Weights of a small mixture-of-experts language model, trained from scratch on English Wikipedia: 6717 steps.
Below are experts of layer 9 (counted from 0) of a mixture-of-experts language model. Rows are named router (the router's row for the expert) and show model dimensions 0-255. Each number is 500 + 25 x the weight over its row's rms, rounded and kept within 0 to 999. Numbers have three digits each.
After each expert's rows: "mostly gets" lists some tokens that are sent to it at least half of the time. This comes from a sample of Wikipedia text that the model never trained on.

# expert 79
router:509479468510480496497520516501440469537472484532504532543516466487494493523496483476479464521493525495499547471504475472523504543484466496537485470438491485535487520492496497511504469469508544483493502492465543463453477528479493483536514506510449513473534518532503498523492472525487494511526525513548506467474504496519514474461508538529522491493483528533519477506474532512503510485512469507484513490466486515455500497462476465469515523478497475492500435479467463485516484532445521504477501500459533477520459472530524511462508544517509478515522527537504514487465461460532529502486529503464471475520486512517541538531467497478566546527520514504508499496464533522494517470509487503546488527492483469481542515507487535484512514467509514460529486504487463477491504499515484
mostly gets: " including", " debut", " 2015", " 2014", " 2013", "|"

# expert 130
router:504487506466496567507506491476494491473511522530527488490476491549505498502487472517460495496491519500519499462512516487478525490495450486503523487496501496507451468495495494497530468474499484475464543508460500455500514495477505508484478505529500519494432503556486505534485532476515476532460502488527562486488553493544516497520492497477550524477494460466542505507509520504495489523509451509503508504464513495529452500474531455501497520521482531443520474519461529502485508532512510497522508524534500522499516509500485518506496487468510488453470501509529521504532492545527508491507474468491531491478491476515490545507510501529490541451511503503454445519498544528496503560451469536465536542487467552530461480518499521473516490475467491522500534535491495473516521469491464
mostly gets: "±", "_{", "·"

# expert 82
router:489499493516497523523497496520512538511529524502490475491483513527517495474489532462520539464486495516519501530482502502509505474439499477497484498460502496489486482487497505486507540475531526561525536515451507510510486521491479507501466527469519469541488474445509455466489519502539519520523457474509531511481508441490503501514519483525464509480534520495466511497512520487504449490486498485513518552501476470530507524506512542494515480521512461488512510513528489496516501535498471483509543469513456507518505478433492498448540484529486502446494517530516450501521510484506484499487484523462521508522514551483499462482503525469491466530460498520564500526497530506539506519496459551464499507537500460528509541499457508521515517540487492533480509496456515462502487439481552
mostly gets: " person", " director", " Roman", "ctor", "cell", " Christ"

# expert 110
router:501521496484525520454500533445437503475432500487498491523457499522506473526500476492486540494495498532487555445465511488485503502502488528523494482501514486551490524502513490472534492449529516488478512528478510440460500503515515518458476478467483537471484482538513509510499537546523493492530496521508474494479514541463508462496470487460546534460552500484512510487506502485496505522561517494499507493495476521500478547486500477467479506513480541523509483483472486530486493495462490516502520516494509471477510461502519484523475469536500467451461501525533509484482438508530526489521492480506511468461483503533467538537540502497525549484493474537486502542529536543485473499465511494483508482491483492529492488481462485509532501484501522524528490518549477524521530485492499
mostly gets: "_{", " tri", " Bi", " Fa", " fa", " Ta"

# expert 100
router:507505442492517535468487475519506477482502494492490489506451488469508546481516526511480479511496460472496492534534489522504502483488502496491513515490462503522476514518539520513517505512468499530460486548534502510507531472474498533481492522481499463473467495461492486525523510465501513494527463493457548476490505456523536505515521503505506464512529504497504492495516536475517483473449514464534530504516513484531523497542492545528542503501514492507505529514487469545492508475535439488518502503476539454539518524479494518479491510540497476528529476489536528467471465527559504464496525521506485473514519438445535477518533498461527470489465514503449478531471541492488530487525517465526492470482519484521480468514485493521454519516498469479549452462507531516508494494515479
mostly gets: " many", " several", " different", " various", " other", " such"

# expert 94
router:533487496508511512507522484546515488530460479518484515497505460516483487457489513566497517554517487540501456489509491479525502503536543523529494467533503513491453511497465523482551493511520505504496496445460476488528534515458500502495537533500525490531469522526496498518473521517517480512477496477483505493552509476501489527474483508503498447509479478500505505517522522494492519510468512497473500513498462522490452523485502533531493480469468465537497537451477532546499552475510494452477464518519497492533521486512551510510534493515459449467479454518517534493537501535497495462503535446533512495486471520467524508514517471495496465537514514520514481516508461467509475534490477450480489497507538535473533515490474504497465450467480503491503499474479529473480507519479539
mostly gets: " join", " enter", " represent", " consider", " list", " count"

# expert 81
router:493491517489532463532469483514500492534511509501516520483542474487503504532493502539510494502458453514494508520541532517487474517495472525490471528465457496485494473482489480523548555492473548491452534464506482504474493548495493483476532490485483494469501476494526465493521505469463501536518446489471531515544535487500470538546503467522549493480483493505520457491520481445535483545501532485459492469539539507512514508528531534549521518464558461516441546548487468477507514501502489481494491476500486530501491527503482487482461507485526520504510477504500509487496486503497467490487512517464513509481533493469487498464510533505539480510514486525508487521465510442529545499527487532506522481543531502493494506506487473507473511483531473471488464520499459499470511469461504
mostly gets: "ized", "ified", " held", "ated", " down", " se"

# expert 107
router:532531456503512544509541534541535483473498503445512476508477511528465515526532489503506526503532524504483529500510473479508518467476432493481514522471547505534540478479481495471497511485500531512512480482522523503474505516480503477469480497543505491476487476486503473544490503477532470513504502454532503476521531513551455520483497470543497519518469502458479516515535518485510468502475466511492446498564481483538451543472508505523480507454529468468508517506519494502495519475505514506480463468517497520456499503502510498473513497491522524505516486502468481499520533512516502489506480498502513559505523487458516480474502520514508492507524535516510511486444493535513544502510559504463500527501500530484484495502471481453482511498522446527455489514579488517531477462532523
mostly gets: " war", " water", "<", " week", " may", " show"

# expert 41
router:465469546509530486486522541482507506520523467538477502467474522533518499525516464483454479480523487496481552499531523524501526501481459487561493479494485499503516444487535515491494484506512461479551504502516527462530513501472478509560480534505512519519485500557525507476512478529519496539507522533524520470445516536469520472495478530455453511491490483453514530494539518525449506465508443507526497496511510486462502517519514450509547534520516500480499437480470528474492492531531471510510523502501484482505506473505467495479482508510491486520530485476511488476465516488490459478493484493511498497544477505480487507517536498527488503505506460509508508467428501479458486481508458506477471550507535482477480538544471535467523501479494497496507510488482502479533507479510508
mostly gets: " became", " him", " his", " His", "•", " become"

# expert 191
router:486477528493485543462507515503495494455503482549518509496495484522515468532498447517478482501524536520508482482512509511484503539487443480503530507477501496520515465502494511466471473477474455497477525502501523445480482484455474518506505482512500496513481492553475482506523515493490531488490522484532562495490536493568526487521481530527545534521510504441539487520545527505493467486513449523515491545508479477516496481513514457521497500510490469470498486494477531466496509533488500519504488534532496472524511546516516509512511497502515497480487497459519508491502499540537464466486467480454472500498507495513479529500507491517515516499518503502468461470449541555474508478509480512460547560473477545474454473517481521480517513477480501489531535488496507458556530472475468
mostly gets: "″", "£", " city", " km", " village", " local"

# expert 77
router:472463521503524482484515497518441510450500500516477502474460499490496474514484510470475509494507507513497478478497520474504517496484523492497464519512518511500439511505473533534529505531556479515472525548514534493494534542521505520531478519454480513498543478475514446505513494504500514474472481499498471497510435509483524480473469517539486490472515544508521467469465490473499483500472530474456515544481523499482557488488492519515518534473511482501545533467550476519525485500515487469484515486521532483467514550455495476499490526468469479513465525529505490457498514499494481505480530488468477504511510512536462469523520532544500524514468501514490515552475524505526507526508549496513467481532485507553456453519470481487527475530524504485552508459480473522502504463527492
mostly gets: " special", " video", " Music", "ial", " music", " political"

# expert 114
router:475500516505484465507534494501474477472504522559446493487470474468511454483505466495491512483498511504501502473492452455463496519489498516502466484494498533515500489497470506557522506497525488511455489521514524443496472483519511539540490513479494505512561508513514475474545438533467454489507521503521485509509479528472519511455487517522481501470503511486509507494483500482501511514523474499442505521500484481487550502503540513493508505478502487512486507468505460462465491537500492483501465479482547471478490559454496467534482531507480479515447544482515500518476480468509509524475557586463471487511506519531508513524546481527514501508510455529503524512479476516517525492528523470538511468508467475489473484507519497511502514496536541461506513487482456466503486501507542
mostly gets: " ", " 2019", " since"

# expert 184
router:503532468506519505474525498500470545510493502511487481520466495544494469444541493517552463472508473525486530473465525530493491474519468514438483488517493436520511531507496457525484471479543461520479516475543514536482504475471488529509545509508487506503485476511481481514467529496479453486513509469507462450486520540511496489528497513490502489469520486517539511474507491496485519495463470481521466474499479476474534476521517519525508505489482576517516523490490495527537457486525525489524518459490522483510484504478505499494469483533546494526484436456515538459519466456503541501485535482520536497500508474465487543539487489534506537490498489467463535492504467535481491492498498464511514522495472488503524497457499510519529529539493480524516488551513508503490503530488521
mostly gets: " 19", " (19", " 17", "–19", " (18", " 16"

# expert 67
router:477522458518481498527482508520503505477487458492514502468416529469516474494478532513538499492490512524560503549515507486497493449544540482478504460525516496496508516500512487507511520488523534527457496510439529475507477515484504506469538530447495469507452500491490513516505534466519498487535481487498490521529473474481506509511551488482493532479564535509509478486515530491495475507456495496474504509503475544478508497498518516523504458461495473515518548480491488523490526520536513449506521510542542470503514536515539522537514460478470461454503460489513540503552487529510475439522545460524507501498476487503542545486517472483487481512462502515515470505495493511522472542499482491505467493481513522483499508505487527517487498484481518472500527452479500520511488495486543
mostly gets: " commun", "ception", "fu", " critic", "gre", "fin"

# expert 75
router:499465510519498459498531500528476521529526492480520522517519489523499502526544508474500480502465477541469482534466494508492551483483477472486443480501522459519516518482481525541483519473505459483534459517506450489491462500527473480565453531516467467547471488533506500476455458482507482562550535504484519526497468520526538455460484495460526531515502504481480497504463467480478481491525460502519520494492534495482517511496476493530477462445522499501540479489468522502537505498484546463469549512484513526496510484528540502521533514505533542505477537508469552505473513491474487517495481499491529508513538505519483512504502450542465546488485469495491489494499506518475502515507527514516506507523498479463520511506516492492480504517482535469506484483517489517504479529451471
mostly gets: " —", " |", ";", ");", "%"

# expert 96
router:516477472500515513510507499480514501481479507494501488485454492515496490483536475497516482524530486510551522486464504501507533523491507484549502475490509482556506519497491485449536523465515485480515498529505503462508495493520539494478564453537458516471503487544508504516457479522547476490530462545511477483450485477528532519497488477458541487507523513508540505514497515452488509515510486510492537477513490528490497529491489493537484522471496514487495481509483460492501483430484445515479528511464507502490483463489516507486448483497498529519469507556505516457478488470566532486549499506531486470483491481513494504537493501517550523528495474489482498469545532530498498512502527482503476475491515516527523494489459543468477513480497494538520455478546541546509503547452490
mostly gets: " Ba", " Ka", " program", " Ku", " war", " Wa"

# expert 52
router:478477503507509513493563501517531553480525549492485506463496448489495481513539441496467514433505508504479485535481516476451523502476518499555497492490516493556462462496482526516469510489507492456538507525483496516505490500493500497531465522502470517543464484496495503521489439527476457522522526468533474521504542528516477488464471532493493530510487538471497517520467528491490491476517526479497550499510527492503505522541507462521500493490525530508503460513524497520482506489496505470466539515477509478483544482439535483537513530501494510502473536540487531484464516485479469513499459502482552505535470510534504483523470521483468527503516464488490538467495497484455503497492462516494474492481503481479516510510522530445509507519468462472477518502523472504509547515503471
mostly gets: "With", " Har", " —", "---|---|---|---|"

# expert 182
router:493493529519514515480471497485460532457456451473514471527534506493556482536467487495492480488481527527507482492513527501477493477476471497503510472523499480499500497507517508481495472534469463515463507517519522495503508478464515484527466452496489522499472511565490490515510515455501492520519517544509496474454498508513527491525500502461522521529570456499512520464472512491458539517481481486517510476521553485527514502479499451549526527528526472463519475524456530516489491485481557504523514532521452483532532484517490520454481449504520495541469470524526506478486500524547466501496484500483509458532521475494493477518523482476502509511528522522496496492471533561490523512485527506516496526469522513491461494516471486510531477485470497512514525530451561484500521475479472
mostly gets: " States", "0.0", " km", " north", "″", " National"

# expert 68
router:509495512523502454436534479499480523482506497520497464493483521486469494461461489508465457497492531450489527490542481480488492491466513487487460515493503471502504496487461513558504475493511487503473463456546498505501517487534482464535476530502524506533521556497488525461502475535483479486491541512499456488485482506480488504474510537476514500455506482480495493499458522507520498498518482499491454504497524447478544499456488476458456501460518500497543491459505504481476535504524506487443513479474497503518517518491497466563519515502471498495467535487507444514476529444467472535491486517493486481503501502545472483510529499470508528494549485505514542496451476527455507456525512499555500521493498503553471477535497537476498499522540497493524482500505464511478495486505515
mostly gets: "=", " include", " including", "|", " &", " Best"

# expert 166
router:505492485518534470471483531488462500543523519505538538526555510500491474481475451491486472495515516527484514514481502552462483528493451510495509465516474483493509455511453486527489487498528458486499496471487527488503488483500525495506506473498530521507476516551505514513484498486490470529517521504524486491488523502529566439507494545455498492491521464516506495487498498479489499508471476538500494520522526451502503535474492474501510514490515496471520491478455521509549466534491594494512514501516439477503499470512470484494470516549518487503470532513516514473503504447498515511466543502497484499491508516546510518502552486521528502445521500543454539482438558515502483499492511511503514544521507450484474523510516504496519447507496480500500509514473542472496516481495492
mostly gets: "0.0", " her", " This", "The", " The", " His"

# expert 63
router:485504528521488501487491520469484552506463500499507489479462521455544485518464498485534468506518484476488537529481527527471478476493486505460519462448502534533522536493470532496489487500549474492474528542534470484514534472531474513526517529474520491532491485532494451475545521503526499483486457520473524472495483519464502503458509528506464455527545539492479468463491488486494504487507468520462519524517497458495525501531540535518504480525491476521491471500525501506492490498501472505437493455466509481534529543465443490527538501553500491505454482473514507484477460498488537482468507526502473513496519538525513494502492517507501467517532485500544512530465477482503510471541496501524473522484517463501475530552474499511546486488483530524495517476484507472545488501505499
mostly gets: " director", " Democratic", " president", "Personal", " official", " former"

# expert 92
router:466469516454516480536457535557522491523515532512539514496510514468514485536506491560536476524476499456501546520500492508534505520551520487461511509495434469468513491481491513492485528508455523499497482472493446473484494474490469509483555528480499460465516490467515490502495447523442522500461480506474526491525526476511492539510515484511517464510499520510494464528495533485479492526458513490507497522498513506511547502540473501513493471503525501471479488523479480486538503492477486521530480491492517519560541510534510523500503532489464469490534543487533489466461496525478477500510534521498463496485537512466493481491460469537489483505536459519528506504482487473494508520533474508520546473498530530462488537523463470519471502499515491487498470497467465517474500488508537
mostly gets: " received", " announced", " said", " took", " moved", " held"

# expert 160
router:504481549496525501515499507485517474523515501553510517504503512532525482509478429516462508460499532527489497472510500489483512557463434465508509492502496499484503455491515504453502462511480495499492475503496546490498514486493474541542483499512470473506483480522474508517540529499525500512514519511523528471483526483569540490502493497475518511564494535457496532511521515490478524487482458509511531537513510508522478502533504490512464520524495454454489494492515523460498521512454514541477510502536487514485525488483501519483475511480524508457499481514475510515497536556518508445477511502457496520513489485510507540506498495477497522504518541531496435468464543553475558498508472515457492513478509518466481462528480517494476508471482511472480532486512490465549504453478487
mostly gets: " small", " school", " national", " more", " local", " most"